{
  "n_layer": 8,
  "d_model": 128,
  "d_shared_expert": 64,
  "moe_layers": [2, 3, 4, 5, 6, 7],
  "normalize_top_k": true,
  "groups_per_token": 4,
  "init_std_router": 0.00705,
  "beta2": 0.95,
  "seq_len": 512,
  "train_tokens": 448200000
}
Below are experts of layer 2 (counted from 0) of a mixture-of-experts language model. Rows are named router (the router's row for the expert) and show model dimensions 0-127. Each number is 500 + 50 x the weight over its row's rms, rounded and kept within 0 to 999. Numbers have three digits each.
After each expert's rows: a language model's description of what the expert responds to. This comes from a sample of Wikipedia text that the model never trained on.

# expert 48
router:512449528579493567459549565496505504498414449530570477477380484579524573468474528472601468509390510542434513477508425463497449486458452491523457467531556542530441500541514467515534495548506604467500476479458427413505573479507464400475466577520456554550464450488437377517497522518461490550518561557433522460588477550495557374462531570500531442472561399549541554464549415551530437464523
Early digits of numbers, especially the 9 and 1 of years like 1955 or 1944, in lists, timelines and tables.

# expert 25
router:458541485528412576596497399519630544446567507432501474536435441527536537449529491519429440484485432580467524472512501526475563493561447572525463493456459449490572480478518388500588494501508470529416449512507444419532453433527469519539519477568507509554470454552548527453516414519488522414460582454518466566483527534527435413435590520399481457443462413526434503512497389502485448493549
Verb endings -ed and -ing and mid-word pieces of ordinary verbs and nouns, such as Fre-ed-om, excav-ated, released, result, allow.

# expert 24
router:597499549456462513437523506518460422466451511560537529450538554510564598612573535469473469571553507526452469423463540422545511427493532540422505543505490479560508443583482538491460500453461630418456473496591512554564523483451523523459469470537483425468568453450509536581496472472476503545492464508496518455443486492514520459516380414455497549586374530526483468553436588495485427482394
Capitalized words inside names of institutions, places and events, such as University, States, County, Railway, World War, League.

# expert 26
router:393544494595557474512514491578512513507529486448414472503502431566410497572454500527561483541533533598510464583522528451469510439553437536526463424428540426505528439501481434466482495508511546451458479609495468597515478425456544452465530431468561537523410504464523518478506474464513535556569482451513471496434545495354535513513596537489371448437478497512600462465522558412477509425531
Mostly the -ing piece inside words like Filming and Singles, plus He/he at sentence start and digits or spaces in table cells.

# expert 57
router:559537431588506504499488545555559425490562433393465494499470449511537439491448441547577533600487478482553473516449490539453577463434559471609526472467579515508536475582543594533521460489497454391465475539457580545544526511509399417484389497449533516550517505471511392459401517523467532453506486485492568458567434460549471476468564510474480502486532428515556446502527548480440430502381
Mostly to, as infinitive marker or after due/prior, plus of, by, from, e.g. steamed to give, due to, Welcome to.

# expert 54
router:450497541528543509535523457476490467532461494535586552439386461441515502478491560508600490536355442521551482417465437509545446506528466467453511481639457570525471400469523527564468512580453594460600530546598488432435465523528460438484507537528495431446482493378542451510545517518467560532469601545506492486534545554556459524537532461453488473533559581387461484459499459523458482495514
Middle and final digits of multi-digit numbers, mostly in table cells with vote counts, scores, statistics and seasons.

# expert 53
router:571495484498518442534492529523456556342472577554584584550504542423502619564431541542469483442496475483504514461484542612595425555507476459474473474501420460512496532476558561450399595500563455517575495471550528491477475519492575564495572601485515527515515527545601424566465549450495503505560460557527479544487476508446513488484465533488558503530522475414501551502474606519589545512578
LaTeX superscript and subscript openers (^{, _{), units like km and °, and starts of items in list entries.

# expert 3
router:656439450584551476507423520478479468481445523533667573472445487459512532513457560454542532471445486501493500506514469508465472501500479489537536522559474431551437312539470530504487541573427562526540479426472472413500535462500526500551461526481419434434599424465418508479551526488485548540493522582395499517460532535517486483446457505519457505564437466493551543416554504549478523448533
Single digits in numbers, especially inside table cells, scores, dates and years, such as 4–3, April 26, 2020.

# expert 6
router:482578513599592554515455445571456470522530580547468474441457555383503480552468398459532501571540457583501512549637595565534490550475483460431513425515526484452516552495530443483519492415462488499465503489614493507508580523505466541476529466449492443489578577537460432573496452485462386528473493466521496425574567491509522538396506509525542503554441527414480447480507449490559449454445
Commas of all kinds, after introductory phrases (As such, Later that month), in lists, in thousands separators like 12,000.

# expert 16
router:549496455470578530584406627464541508546487511475629581521405500532453470550463449494554487451428551567514483562507494520470518477533512504454472478535410520430510456494354465432575501504531509541604485428407499543455535531529526441647539586494540539483461521488424464443533486472478473503495520574525519541428525500467463560529550513508516499559549549452447521504500553507608571530528
Single-letter or short opening pieces of common lowercase words after articles or prepositions, such as d(uties), b(eside), ch(apter), k(ids).

# expert 42
router:538486550436467520511480407531491458568400530542501453513485490455398435563536478538458448568541546506519455426458502524461541421554454482516530482572575453549356455468432540513510454518525520531518524570477481555457460495517563472462494469436555523477544548531585472446484554398559527590489497475497394498538519559535366433516458520558486501479508422547412398514506423471454451564432
Final suffix pieces completing names and words, like -en, -er, -ing, -ley, -worth, -ington, in surnames, places and plurals.

# expert 47
router:569400555556536479518408405513545461423521443553468500410503538482606459449495575518475553438423449541452463475536513560437534579552517510533539459542483429458549566459488475425410532421443484456502423470504534469543495483472384519477488459460587495480517460546516471554513504508456383449558490483502499486458443466482458522406452604531568551571519443488516574476514600471499436463546
Colons, dashes, semicolons and slashes between a list label or title and its value, such as Born:, Best Director –, subtitles.

# expert 11
router:596521524509463497539429445470445483560466436571553454526517490574561592501499515411513437514536487478406441519497521456544429531479560483471470464465489505557471502503461437525444569463538497449481467469564416457527498458508513443447537543586476520430511531456515530484587443576474392481322494423523450551404412506500465581611415481565442534496530502549481461511539507524571438481517
Common nouns naming works, organisations or measured things, often followed by of, such as film, album, game, series, production, length.

# expert 40
router:606493494524456522382544498586523596391392514474499451513488453524500485507529471548521549492558459572487424385444530445513452520481470428480503477473516489538583521476464561586547552493471477594521492494425462527492484518487621449544390507500571540425554469483581564484458568512500467583476468422536555511607499478503500466493556532570513564583564494526445544456489432462498485459551
Pieces of personal names and place names, such as C(inc)innati, L(inc)olnshire, John, Louis, Brook, plus some digits in tables.

# expert 60
router:428463496558502432418534486378507514626484523489440511498556514386459524514507492524540481461555499452525474469482533510445515484605410596524495577488509575469511488481627519488476555469458398530471530580525451472534500491500402584514495484442504564616484521542395481545537497454561496549493449448537443506498521632502418499494571531441455408465559467484529486473514442436494534511467
Spaces and month names before day or year numbers in dates, plus inner syllables like al, il, el inside words.

# expert 1
router:486433478530446498449538449446487542583541464532544482505483557571530592464559569556471482538534424433421539531486547453516516493527548564509594516464478469512501490516447511486537469499561512442516561549579433472624493545418588463488512524541380438536450546505567583547533480528515519508376502515439394475473425505564482465514490565539436509514420560541442430481466551513449519581384
Word-final derivational suffixes like -ation, -ional, -ative, -ator, -ity, as in Architect-ural, constitut-ional, dur-ation, def-ense.

# expert 45
router:494451527585516354569558525512505476518521509581466488495461527587547429521500462420498571526528547423507512446478459503571434462400519400490494556466489472468514506522509591493591539494521468544517432505411476581488455512496479543506507518516526587559402518524433457479454519524512527543389502500543426405545623490533430494509534474481479396440560503390504468455480586489479433526554
And, in, with, at, or, during joining noun phrases or adding adverbial phrases, e.g. Early life and career, done in 1960.

# expert 59
router:604522446564474537544453579488482495500523425529502436460477516538518469476571501625545507470502487533524469588446427462482483357431430612559503460521497468549506420498470547519442525501529545544547420488393458460460560542527539507476477598538457490500482450616555530444521512456494509517557455540435483437520513532468533490457405545490489429520468428417441619458563434525497493456551
First digit of years and numbers, mostly 1 or 2, such as 1972, 1910, Pac-10, Team 1, ratings like 2/5.

# expert 17
router:444496505484495538458551549554546511474444534557553453485520462555541552506527461437582454471513462515472393487515497531453474534502507511625535424505538482500466508558553502579649534507437495392491446459507461547556487527474473582486501486502464463425500579445466510447504507526655539451375511438549566573475528494434488473538460597498523522408449437552433481420511486474553408541542
Digits inside years, scores and vote percentages in tables, coordinate symbols like °N and ″N, and verb endings like -ed, drown, climb.

# expert 56
router:562479545482484530414573494536605524509538515411468556510438444496557460467510517467489482474566483469575480581484576494423515437436461568508503425621540490410492497587519424500370489425490457574589424540485462439558574490573514533446503425452367535519490535531578478533535462546482509521517470448479474472510426411490541548516528481479444483453511562464437445481504495438464528518582
Full stops ending sentences and dots in abbreviations or numbers, such as U.S., St. James's, A. R. Rahman, 164.3.

# expert 31
router:502491481451528546508494412512469421549462545520513460530527448449472456576561470453551490554533574536561460457534514502451513463536521512566550437545529482464385515535397497528431571513561499367489535513598475502497469423501472518556504454429527574551601461430550469439492475529606461546402516508423485486562566575452527530485426436479461486434460475422469386571572516505494534570496
Final pieces of words, mostly plural -s, -ts, -les, -ers, -os, as in Bulle-ts, bub-bles, Rhin-os, ar-ts.

# expert 43
router:575492473601511404553498508486544443498490492502551506415555447516474465509509568424491500470512543451422384547534414535501574507543473609534483588536552497440514521503481494481558608562469483543646513424573524466547520543456548505540450497453447450410528475422457500514483474388560541485489527476444454550547531648485487482436576477511550450525499498507499438495432494553533561529524
Standalone space tokens in tables and infoboxes, mostly before numbers after a pipe or colon, as in "Total: 2,895".

# expert 33
router:554503474445483555493533526566568532422513424442389530445541555505409412589423514532594484425478567486507573552512554460475387453496471459571526517552509547457527575532523549523516524563410511499468511463404427494438560507536531496519434456479557462491531530412515553522480562440482457504491542474551509542558531473447473500507567497554441620439582513456555567495550525458554479406558
Word pieces after an initial capital in personal and place names, especially L, R, J starts, e.g. J-el-ena, Lu-x-embourg, Lind-enberg.

# expert 9
router:567471525509549441485536581520564571540547459479474514515507481510479458539593544407474623506533450437539535531531459518562567492461548613391534484478557547493506453556499539510521555582532501515464462452457544481458497520425495437465482551442531545538508493488451504400502546479530504510519561592478462546480391552659496509500429542496609514588512477441508433491488570518514582396451
Articles and possessive words starting a noun phrase after a verb or preposition, such as made an attempt, of his trial, the parish.

# expert 4
router:544453514471498465519493504456559411508521599449572569502548416497528576541457521454527442500506538577440435496490528513568539478526473499484471425483489400537440540559479498542468433498453536483416512532496439568500567527565500517497477570575486538407557498480462547431517512371582543506387456513591515509402456553609434483577496553483481572471458513572448423529542422502567447489522
Month names, time words and noun-like pieces after verbs, such as take place, on January, three days, living, holding.

# expert 21
router:519464475530523556477420482473485519499505555485479516516481549540515545475393671447485449423515527464492518560526441439479510562535495431425468482502501472343476520384496594542531434521559501550512499503433521560548555501432465546464537475387506488525490562467449512460462516568519363403549536530483504565490475534524506481426528473530560578534510414554587514509493493556572564495454
Opening quotation marks and parentheses after words like means or name, articles after was/as, and table or heading markup lines.

# expert 38
router:595491485595485526582452536494501532496539479456532533462515462515488460493557574455509505490508566438419444546531421478551611491501469597528530597542553533390503530476513455470544618551459541527568508413610477407541519517501578505554409461564435509490518492520447491504488490377529516493511520484405489580577564590490503414420562491475537472533524477515518465536460453564543550460514
Standalone space tokens, mostly before digits in tables and dates, such as May 16, Dec 18, and 1808.

# expert 28
router:543506460576477380559520451521439465568496506490439570507533508437475578580475520569476504504365431460476570492614441449530579485460528518390462475567433456506543562507562485552510466521470424447534501548470590555470485498560435505462466448469481515538469415475538502495463446446611518482546497450503531483495560460578446541620513552537488386465529558528434464554528505507475448514460
Pipe characters between cells in Wikipedia tables of sports results, rankings and lists, plus some semicolons.

# expert 23
router:479521468465452452392537515535493499511477520444481447508473457395562566527500553463547506524485521483440530570524590460519539421537511513489573512505553435494329515433471468414506574491514519472535446449507542423473521432466484515519482387452535513491521431494604403430400470573498493545492504589546419414423490548508540500535388483496510451517469512510393434470473498466470437441480
Final pieces of proper names of people, places and species, as in Doh-a, Teg-ula, Dav-id, Rawalpind-i.

# expert 12
router:582414504494629499533443515504522456512472585512512495506528370485455534485434443446511464472415592511582553518439489491540618528519476527487541404568454549498397419468416473521520488563514537489461524485529466438464525451539476439501429427492500551537606427419490531512564555480455498535538475595438568461541520448498465471467389538594465430548483529486502567511532465508521470533531
Digits, mostly 2 and 3, in dates like 2013 and 2020 or in table figures, plus the e-piece in Bye, e.g., Maine.

# expert 41
router:412541448613585479518444477477530626559573482494471592518389517514401448446525501491451500502483452454552578568509488596449488560491462489545553559477433548558498524440511537417575534517499455557559576506539443470486525546521501464552534539457532504531566472515508508515449476485394460482484491472428460518526438502560474484473566575444428461418503470526451526523581483487434535634425
Word pieces right after prefixes like cons-, ex-, adv-, as in cons-ol-idated, adv-oc-ated, cons-ult-ed, Ex-amp-les.

# expert 18
router:557442483421483512541440591507436459410454372596555490503453572475501547518419471481486474565507516553549460491466549536537596503475550528452516522614599508499474484539462516503362496502551571458471527505505518579422449481461552497526528462490487463449565531414547471522556476561542570529478463528484478514445421539489497513533373531488461558570455578412539440587550464462519529455498
Plural nouns for groups of people or units after a modifier (soldiers, members, children, Squadron, households) and percent signs in statistics.

# expert 50
router:539520498538513577537478544504477457450448504472552517457362430427543454512412546464579494526424462502557520481468501516469446538536465455559499508609462551552438379514534531505451599555489617496600507528468530456461446506452477498492511507417504435448511530424513499476548510514449549524463570567428458496570536569570497576476509451441558439512489526383443445424488474518492548606537
Individual digit tokens inside numbers, especially after decimal points, in statistics tables, prices, percentages and years, such as 10.8%, 36.00.

# expert 39
router:481600494408469674461463520536460561445514534519466509604562449484533506536493527558446484543376588543523521559482460540545472522528419515521576602469579490545528531554548489496518524597426453500512539510582451609471451486475575581457473523532573477547525464525474525542512559575531543503482457491574492452527537521558560533513479431519442462544443478531487549501412468450487555438545
Pipe characters starting or ending table rows, and markdown table separator lines, in sports, election and track-listing tables.

# expert 61
router:539528502494489420448577533469504474425507562431511538556574409541431486424566501522657441448521508479471488432472527539562569536479456441521413559425460477469505473457533499520515548516500466542437492459483377416493418523513573531446525471499444467501558577544445587448466520467489549443488460446492492469548576440552472523564596522537522459518463384471513537536434532494424399534498
Sentence-opening In, On, After, However, and time words like after, before, until, since; also the piece ver in Re-ver-end.

# expert 62
router:524418584490510377461503612543576460570487496517533474522533564542471602610556483595483486422554487498481544418481480464533514497513549523424485585528554539529480435447550584505446428480467490504501435429534455439511451539417495433483490570533489404485563538553478550432573470445519567482505547564549427518462444476527500516526456603541532510593510567499532494459482520490440404519462
Ordinal, quantity and comparative adjectives after the or a, such as first, second, other, most, many, new, fourth.

# expert 63
router:455617448491498487539535497500515459511426469518504472514499524524489437441468496501417549495561438608528436441524519564508420473530479521593519536504465526513491479449552486549508543548517426508557489558427567517540470464494490480588494440440464549520520450504406567536358552594471495569631488394552512486587503459496513456465551649426505412582549497459499566521525455476476495529507
Word-internal pieces such as ig, ab, ad, leg in words like Calligraphy, origins, Colleges, plus decimal digits and date-range dashes.

# expert 52
router:455460529501525402480510526349457442567512547513421501479504526490406419475498452496458479418586601536400518503475537497478583541528422542471479523519493469506465500407575548539532533552421471469556571549553541519451492517522466412525486467502527533588429506436453463482485541508556503519556470625417526430572429517511491505508585482458468549457532491470452444517549601469463494494393
Internal word pieces like it, is, ur, al inside names and words, such as In(it)ially, jur(is)diction, serendip(it)ously, Kalyanp(ur).

# expert 35
router:574509449471407504477520585505542559528506451394643520401431531412380436485481575467509601454436524459536393540497455503552556465499514503477501496505552523449488436467471474461431533442510493440474510510505550548463505520512529482552502471523522495478482513520435475522479497446457449545490502516513500525478537445461518478511463506497488466529525550480481563557514512777529487445502
First capital letter or piece of a proper name after a comma, the, of or table bar, such as Bl-unt, Sh-ibunomaru, Z-urich.

# expert 30
router:456354520567519483454495454531462508522498436512514552540507420401604436458465495518455553494499446559466500547497546580569433580579447480547595486514484566462515528560475501466492422502534482509473498543455477531548540580499496434535497427561438544412431493523443533575483498480502454488566485536506489420531410414506496466494609444604512502589436536569546575565473562462502506571518
Early fragments inside foreign or rare words (Nacionalista, sacrifice, nephews), plus colons after infobox labels, table dashes and spaces.

# expert 34
router:429503461483599480542483416520478432485464487491453504489452447406345455513479417527489528530541552565449573612520513546424495557514509512497569500469453586467483503482432511552505557530567449563604622508543449500467551575538446446525521417448522563491482511468469428494542468561513459532545482577397536463499572482476494477515511515451432465415404493411460582545522474486484503504466
Inflectional endings inside Latin or scientific words, especially genus and species names, such as nucle(i), cae(s)arean, vers(us), Cerisc(us).

# expert 37
router:495549496438410560450444502393428464341408481607510487490493552388453524506580525502461488459490511508516430473544568536476503435475502537484506506513519493422355559545442580525438480508585530374497512499556500513514423443432490488499539466502431476457506523492576373497503511487520540438522457550489464533496506601460456546453384523556489457504480458486470470508544520461491490508460
Middle and final pieces of Slavic, Germanic, Turkish and other foreign names and places, such as -sk, -ik, -berg, -ski, -uk, Mond-ador-i.

# expert 55
router:500463442500467499575518571498402546481587532510453584515479539462460420516524493467577541471409545506523501483581536529489491490570484589429464474521435523481529517551478455537448483546539456425622452545434420517453522579424444512570507551465458505466394508522528572560539501568428473413556453449570464496469519489511522472469579509491443569543520499396543423448566398450551507554560
Lone consonant pieces and digits inside words or numbers, such as key-n-ote, mag-n-etostratigraphy, Psal-m, 17-th, 8.6.

# expert 0
router:554503454524506540426553483578464492465502592530469483509485577534541460512472609505539474541577448494516488434444511479450615546528462560499435541522546404438497503509490483550414531458599477525532483577582474491557460571512562540448465442500527530502482459488539504463619551562529562407524473579462483521388475437539485490516519511492569583551495501417567543477609535459464466396414
Closing quotation marks and apostrophes ending quoted speech, plus possessive 's, dashes, and relative or complement words like that, who, which.

# expert 29
router:558546536406448478516479566491473460478628537530472585463483518490532430525476561428512440481541521552570530506569478559499557369523567569534510466594447473502509515506440544551533404565525470463543418535508505514429496438454532412500500482490588515500431530551485531517589516415449456435496431464501451539513547429503526435498598503497512543458573499446475451466605422439456427491578
Ordinal suffixes after digits (3rd, ninth, 1st) and short consonant pieces inside words, such as -th in treewidth, -st, -d.

# expert 13
router:417539491457470536446467444508468481432517496549489454486528501393481556492541495459512526464518507548549498518554569499480476430470451594509564537486540548523440575530493571539490562552625483370535508545579603541522463417500461522536559455467481401557442495462492428461483579453513598414568483576475456503498479513493528477451470524462505332478533518492563516536545487509449513476368
Word pieces inside Slavic, Spanish, Arabic and other foreign names, such as Gonz-á-lez, -ović, -ova, Abd-ul-ina.

# expert 51
router:544518446571530544585548496542516474523576463463495394499462423530548438506499514526491503624410448477455498518469493480494551499500596503538537521487583468413500494572529567489499449492464492401413538502443533454550418514561415389512501539417558468583534497511525388488435509516526536491448547439514545446445484471624468454501525495574514532466527449482531445481479545490459485461340
Prepositions taking objects after nouns or verbs, mostly of, plus into, through, by, e.g. support of, classified into, arrested for.

# expert 36
router:557479583472471513467544479569589546561593505545463444464487434499551457486443500568515456542470569488526509481601452465447415490503570478605525429487529538436522531510541513495473516553571503501409456526462493407513521545531441460503525479392541520579524556491499502561478561545461443536427511438518553437379496476534453567436477537607554488423598465580527426467496549486543463434430
Prepositions linking nouns or verbs to their complement, mostly of, as, by, with: governor of, appointed as, Preceded by.

# expert 22
router:451537540498481561495566454479494466485486435452533512442400503495464493453569530491596491548349504525476532425466505509514497479484466448411501471554459585548522389412513528499525448552654594491512553540588489471451491422490440482490424509516522528555431474502579455572506479491439497560527653457538503458554503601470519536516503493489550429485492522484584453485517469513441506449421
Last digits of four-digit years in dates and headings, such as 199(1), 200(0), 201(8), often after in or at the end of.

# expert 20
router:553506548453486498523463574471512576464527495413467593528390565522429465502466487396446534489415478457551454489509498443464547511473498540517453553606511551493548452474527444496549469593512575592500449472428508480438566545499458435601487558468513486608487453554424580471433499475434449519511484444521505438575522456460567485488511556519448451533535465360554593493456511482480535531583
Single letters or short consonant pieces that begin a word or name, often after a capital or parenthesis, such as E-c-ology, M, V.

# expert 8
router:524527469584536425518506577479600586543522473466463496524518470544472485535575543421470528486521514471535494522511406522543536489459542579372516521478581612434528476564532504500490542638467533522476426501491570443452507507449497468539461547471552524453552495513443483447511528469475477575544558584474423553480393513676496472574481529507594489549511438443485521530514521545535550418479
Articles and possessive determiners starting a noun phrase, mostly after prepositions or at sentence start, such as the, a, The, his, their.

# expert 5
router:543464522521470447551501600507514455526462538484662514497522439485512652588550401581472471454504452557532423513508522519471480525521580572517480530461437456567512439409467623506501499450439490488489431472404537508484473494494526557584531580535542481423552512514437428441572470416528502591505518470565505549459483523463489464558500435546513493572481551550508517466443439504455541560512
Compass words and spatial or common adjectives and adverbs after the or a, such as east of, north, back, end, main, well.

# expert 10
router:423544503476517550403414534564490508422515527584483538479472558457512498509480553419493476540455441464477459490488517566471440535545456519446442559428421501441538555438474435446470414497543450520620533468554563466556464525438547495478525490409402467555584557439516504430467501441439572386465487516528549507493448484453596496424498417517475503600566563579509574504476539500501547543478
Raw byte pieces of Japanese, Chinese, Indic and accented European characters inside names, plus table separator rows, such as 大竹, Á, š.

# expert 58
router:479517513491502545445535521522574512401568574461550496532539546539532644410426570551518607477533489544498525474461487475439441423470483442519587469418484486527574595590573496543565490506464513446523492533552449427526533360437489569509475477537387467515503527479441542569497473475500502436528518403574484510494462534514584493485497511427475477469428541486479454538600487500579467465464
Month names in dates plus internal pieces like iv in Ol(iv)ia, Del(iv)ered, and words like American, based, regent.

# expert 2
router:404462461433510490443480566513446485577595543531542413502547393521459510526512405397458418518513548544459550495458447539426437466509468426499536570538427472430548477479531431539491469469516524492499491500487481466461484547564536421441438518484488583531433421517518513516500403539530443527446432488473562519496501516500426580538518425447374602510429600500526418451509521549446502525452
Wikitext heading markers and paragraph breaks, plus the first words inside section titles, such as ==Biography==, Awards, Politics.

# expert 15
router:475495574591549559476531403499452489481482555490470443448408536528480529540433422422594568563521427558482460522594590554534444494449500417372556442540501444494518556497526477548551466434481487480446539554562524473450489457509505505507538496433514427436562526539486504549459485538470372574431542467511516488565517565464526490481478503535631491566527488474549458587470527515511461443404
Commas ending clauses or list items, and closing parentheses after birth dates, acronyms or chart names, e.g. 1996), (LPSC), (Billboard).

# expert 44
router:435452481582478437597499455442508459450437581517499538493511532533495533386557462503431485557547511621544523533513516499456390490461545476545530517516502571487545559520548471543495592520518450411538509537467554421505482464487418487442590443565423562475456436568471447582459533486485568497540490509575419515432564574529487519475568504428486576429451543548421522532580422489538498450474
Mid-word pieces following a word start, often op, al, og, ph, in words like monopolization, sloped, hoping.

# expert 7
router:524556497387459515432533465577472552468531400496515499513538412570526526519448594536471468463486503430404507499505424454528435510572524567571505452474398552549465457457521545443501442550490439437520486529497590535459489552468526557431457571582463460465483458510499472555515546494607528487548487460527526520462462443517525428529570572468515510637436495601509482474434492576563449527600
Table pipes and infobox field names at line starts, especially Born and Died after "Personal information", plus Total, Year, MPC rows.

# expert 14
router:482447475410514443546574489429443482389536498508461617500411538465515490460513422577569498546473513587425526425466508456454528465527435576492582551506516434562504549531505439530463487433555476526539538454499519529587513432512430532481506439443600444497589446511495446570520465571558376487481508457576505480430585581560551519509493518471513475457551570432505574524473508507445455464523
Line breaks, semicolons and pipes that end items in lists, infoboxes, credits and tables, such as embryo; yolk sac; or Directed by lines.

# expert 46
router:447437513423431565466515514552508395435462455540536486459541560460550621474525448462433469526506556516516432502495558519492479386517509496471558500536473454512503415509381521557588497470585496316545500561548500492544440471462451503543500492530462400419544447477502449556553434438526487506472513517533513501461513500518423463548392452520539550568463522497507440552491481479480482505372
Geographic name parts and suffixes such as States after United, -ville, -shire, -land, County, City, and Vietnam(ese).

# expert 27
router:642518509420463595489461436482499449473576431516519415499471533535537549534458528594496446530470438479491463532513558492527470487522493476502448478542505419509523477454457497574389513485585455521502583571561418428447394519458637560527595446496413462444574491505547487578525494518575404582451478524483555491463504475461547487536485540543490525525481391528513558457487495474485458468438
Closing parentheses, braces and brackets in LaTeX or code, % signs, and institutional nouns or first names, e.g. Department, president, University.

# expert 19
router:580517451463532550502498581449556536483439511501540568569529532472410438512467513490478581488486555446529444539503381456537524519434490420422496494605511503430540373499534490453536429441491583499475471496504556458515485469471588474582445490476482386459543492375408453513549476502430539440538488475404472450459546455488514558564484423499495544537500492499555617552421539520474470452509
Single capital letters or short capitalized pieces beginning a word, often after a parenthesis, quote, hyphen or heading, such as A-ugust, P-SOE, al-A-li.